From a checkpoint of a small mixture-of-experts model trained on Wikipedia.
Size: 10 layers, width 512, vocabulary 9341.
Experts: 160 SiLU neurons an expert, 3 picks a token, a softmax router.
Training: a variant of Adam for the experts, 435M tokens, 7029 steps.
Below are experts of layer 7 (counted from 0) of a mixture-of-experts language model. Rows are named router (the router's row for the expert), up (a neuron's input weights, with its number), down (a neuron's output weights, with its number) and show model dimensions 0-255. Each number is 128 + 24 x the weight over its row's rms, rounded and kept within 0 to 255. Numbers have three digits each.
Before each expert's rows: a language model's description of what the expert responds to. This comes from a sample of Wikipedia text that the model never trained on.

# expert 23
It responds to: Commas after names or phrases and the second half of years after 19 or 20, such as 1997, 2023, plus city names like London.
router:144167139159106151130144092087118156147176118102109104136134141165089129154125127091094124138162148142115133108103136142093152120096096086110076119151102129115151121131120206111109136120125101172176133121117107162113155115146151147141160128154133106105163131079075130111141134138165126171131130088124109139171142110137122140126167139112121174151193085110125115115103098149140125100115141132152106151138113149130153139131133122137152103119139115149110165124112127133111079105127149129163129077139125131108137077104111167148139151140143131146127154144167156122197137164108133139147119122125073141146113167079090098098163117093109089154117114124146090094173119094120128096143118085189138125087124160123135159152109153130145133130148136119093150157098123184093152151109125
up0:150129115134147083131134112087097120146133179104128119136070129120128155138112140116147130121117164144097159097072112149122121159110138137166110129150079143141123108120098113130125101142093130084118123115126160101132125111147134118149112110123155168136117107118191090107127132079106107150085106132129104142108132113136098145090137146105114121116124100135114134145126110110148061140116099118134119125112136102094134146144134148130110172116147118118160134109188137174137153122138126147137100111121117158099128107135111163119179115127159111110086113160126163140142143101130118124116080114152117180169114157131145121133152091125162135126073136124120152113142101126136116109139081131145145156169172150104142105092115115148111109146124144158177139136174100147094074149094153
down0:170109109124147120097155063105100133151146131128088094097120104111137122151168109113142135123187137124101132104130141145098151124089156109158083127153159110129106145090135088127137104148117161127122150091095130105100111120163139115116154097093160145124132131110158119148142120064128132099092120181134149146121143126105107191090126135179127143136086123117125148071145083125127139152146152115141112146102139125150118109137143110148134110117138106161170117127124145148130148146096110167131128114117116153118135116135161157118083131152101153128121104100101104118143127154145122099118126142100151119122094120125139125133123134115146102156135146121100133090146116108122129198140131131143136134163129144146137119145100135122131133119145092128115132131155144066134114139128163

# expert 1
It responds to: Opening quote marks, apostrophes, hyphens, en dashes, slashes and open brackets, plus name prefixes like Mc, Mac, De, Inter.
router:143145062111122144124110136102096139146131147154108086118160118106104140130110162154124102169105122130123137132128097165148115171100126076151106155108128129086127153153117109087133094161128162128132123102161133154087130110126155119128131129182134106096151132088154139106126133125155100140123135115117094140117106100128075106144171088141114098165119116124160078071140112143098139124129112176126106174154119139111135132144114144131102115107169102151092115152119151091136130098128142106124112082118136122139117107079111166145101142147174143117101133167200141137153139101142157130080080114143083126127092114126103105111140139100104160111148150097128143129104151152104114128117114099111099100080125158083109135098135130109129102108143159097151132107094150163085093116079104
up0:146169145129130136146113131127169132129137179151128158135105097092100098148124165102174159132109113097143125134152148103115150130132086143165130143118129137104123133124132137145128115129103140137152130121155153148109109146115100167094148114126187126135191084111110133149118161141129090087105075111165118157096144084123120110113161135076106157171112146128125121109136113121109119136150140134120159149144129138159141107147114129123075129112106095122113162125100097144095101127116090118103140105094146128127148149113090121183124100153120114146124118136159129107108100068113102136106105141107071112124124138137113126130146116104147165169165138112125074118119137112128115120121090135092097129138164146098117123112107076150127136148127141092159166132102143156117126118120145
down0:137082125124111141150107121120120078088104133136163168147090095148133088169127060144149123153105169169171184123140135141124135116147147086129118081170159171155145125132111130127155135110132153123130148143111085151109143176120093086138136148097138154146108125135118094150165148156131087094140120103101193136102127110162157115179137166134157125105103143118078114117099111146108164159111137148113097112127126194150123076133136129141089107157121129091125100114137079127137169107113138119134168125137138106095132123125117114119123129142102123144130125127134137139161127134125182119124148106145111110153120100144126169119126116206129101144158178099139131205170117097113139120097102112146146127101159155142136141105117092168120128120085098117147127107158110136148119112154155

# expert 20
It responds to: Articles the, a, an and first words of titles or table rows, such as New in New Zealand, The, Best, Love.
router:124196072165124120159110132103101119115150103117069148128137154108155182126096133108133126162094134116099162134107088166161094159123086084070153087092082119141131161159063125105143131152149153167151143101120119152138169125093195148166102086137134147089141108131147141116142174154167127132112105136129123125140117128139098108117159168116093113129139124118151147114077126151120115095075143163136126154112138143154119185133124146100141153078131127157132147103177097157117115149124144178142083085125129132138114144097098117138133144135148089101116102172165130160150134105155114132085124124134093110164088122120159178104135134114101121152107144136181120104197137114143127116135118118139157116122164151116173114172099136126140112141163141100134154156116141164136100124107188
up0:139128119084139092104129137150120127154139121156143144159167118133118113123165146118127134138115128125058123112174118145143122136130105104098114125129125097166150150115147132148112116156128101088160147098124090141115066129112150171138139121132152147119106113127140099143110124145111172142158116098141102108154132104076143140149118143155110147155127108173076096109107115192131154127158130130134108100157141137108154099115154115107114116157110178166152142120120177132091113067123093133103084155124182124133148129143129116174125083107118136185139122117177187145134151145127109146096142130148126140106123172138108096097152101145089130115104110099106145167097146101141134102151123114122094160146121161100150132137119148128140137131112100094129105200075172135104107112100123
down0:135126135046148121124104135129097126178115101123120173115123129146073102134160146091142102147135132122140102148123138105095164166153132129126160145114119121137102125125131116113136124175086171094109149108101113130123114158135097090174121114133150123092121170107062151132119167076133126177139152110122131114134125129139130125117125162172145088124152166086114125099130137178109133133151139111118138147112098129101143107099116156114138088108142150149170136102110144140148101137103147100121182116111111117104153116156111137117159138175123159159126143144157137124146121153117127110139115105129128135131161145142131123161116152128150127140127100169112160103139146110123123106125102162142131153112119125119110136091115102145148122160111181143128100122128145110143122132103125

# expert 19
It responds to: Opening brackets and sentence or clause starters such as In, On, After, However, During, and verbs like took, be, under.
router:109133125099136138143160099114128148133092116138083101144160168145091171139136136111136174095119146115081101166127116170160158175099104092147111141128124118109130170145133146145131127103176145155114115120147109115101108115110164125160184097125090132136138148087106134118110183174118110143140087107106167153160175112138115101136138160082136152126148119139140099102115146139140110137135114134167110160139138157154097158138107133068128107176136164140141154128138109102101119113118118153135117096139156103152119148090075100144098133182118100123096136132173152121165128142122094125087144120131080137123113177127139142115171140067127137154143110089117123124141138121129147114114129105122095143091145201122145116102106110115109166149132111121144137183081149186115109143099148
up0:144110109133144138178161113124099138136113104172104120109154081116081129175113143116146122153154141144136104114109116172183171147126137125101120136108150153106112118136127096114135140077186139113164134106128096123114143134113104160117145126105119139102136134172147159118094129138167119132156125095118135135134131146131126108134129132139162158113145150111127091132127119111127144135118138167142153125175120140125136192107119136114106144105149156130180099158147116148105080130127167154091098124130109081103096114139113174150123115117129130142127136129140131113119170156106121178111105086123126162122143173103106121078104104086115091114117118146086054165163148157105117144116157120104148142113161165103145133154107160152137128094185127131119096143134171131104129137106147
down0:150131109145145159159138132179134121108135073136139135128148102146174100139143151139143111139181145126125104157169119167130146107114143156155106165144091123135131130095123099176085110103104115149142159103134132152169111191150136125088178093101118096106163129110118125156106169135156124155138125133142109102124148173120184121123133141110160150120128135112094129112142120135104137162136130101168132148084148057110141144137134134153179137112143086082121073100150147141140160132110153145111117124145118144125151132157141165147114132133125155126129112080165120118120117107088144146103155105124164133132153137116123121139125112144128122120103100160139101155122121155138143126096110107124184102169169111122147149095120144186155131083116131117126128123143137125206111134079154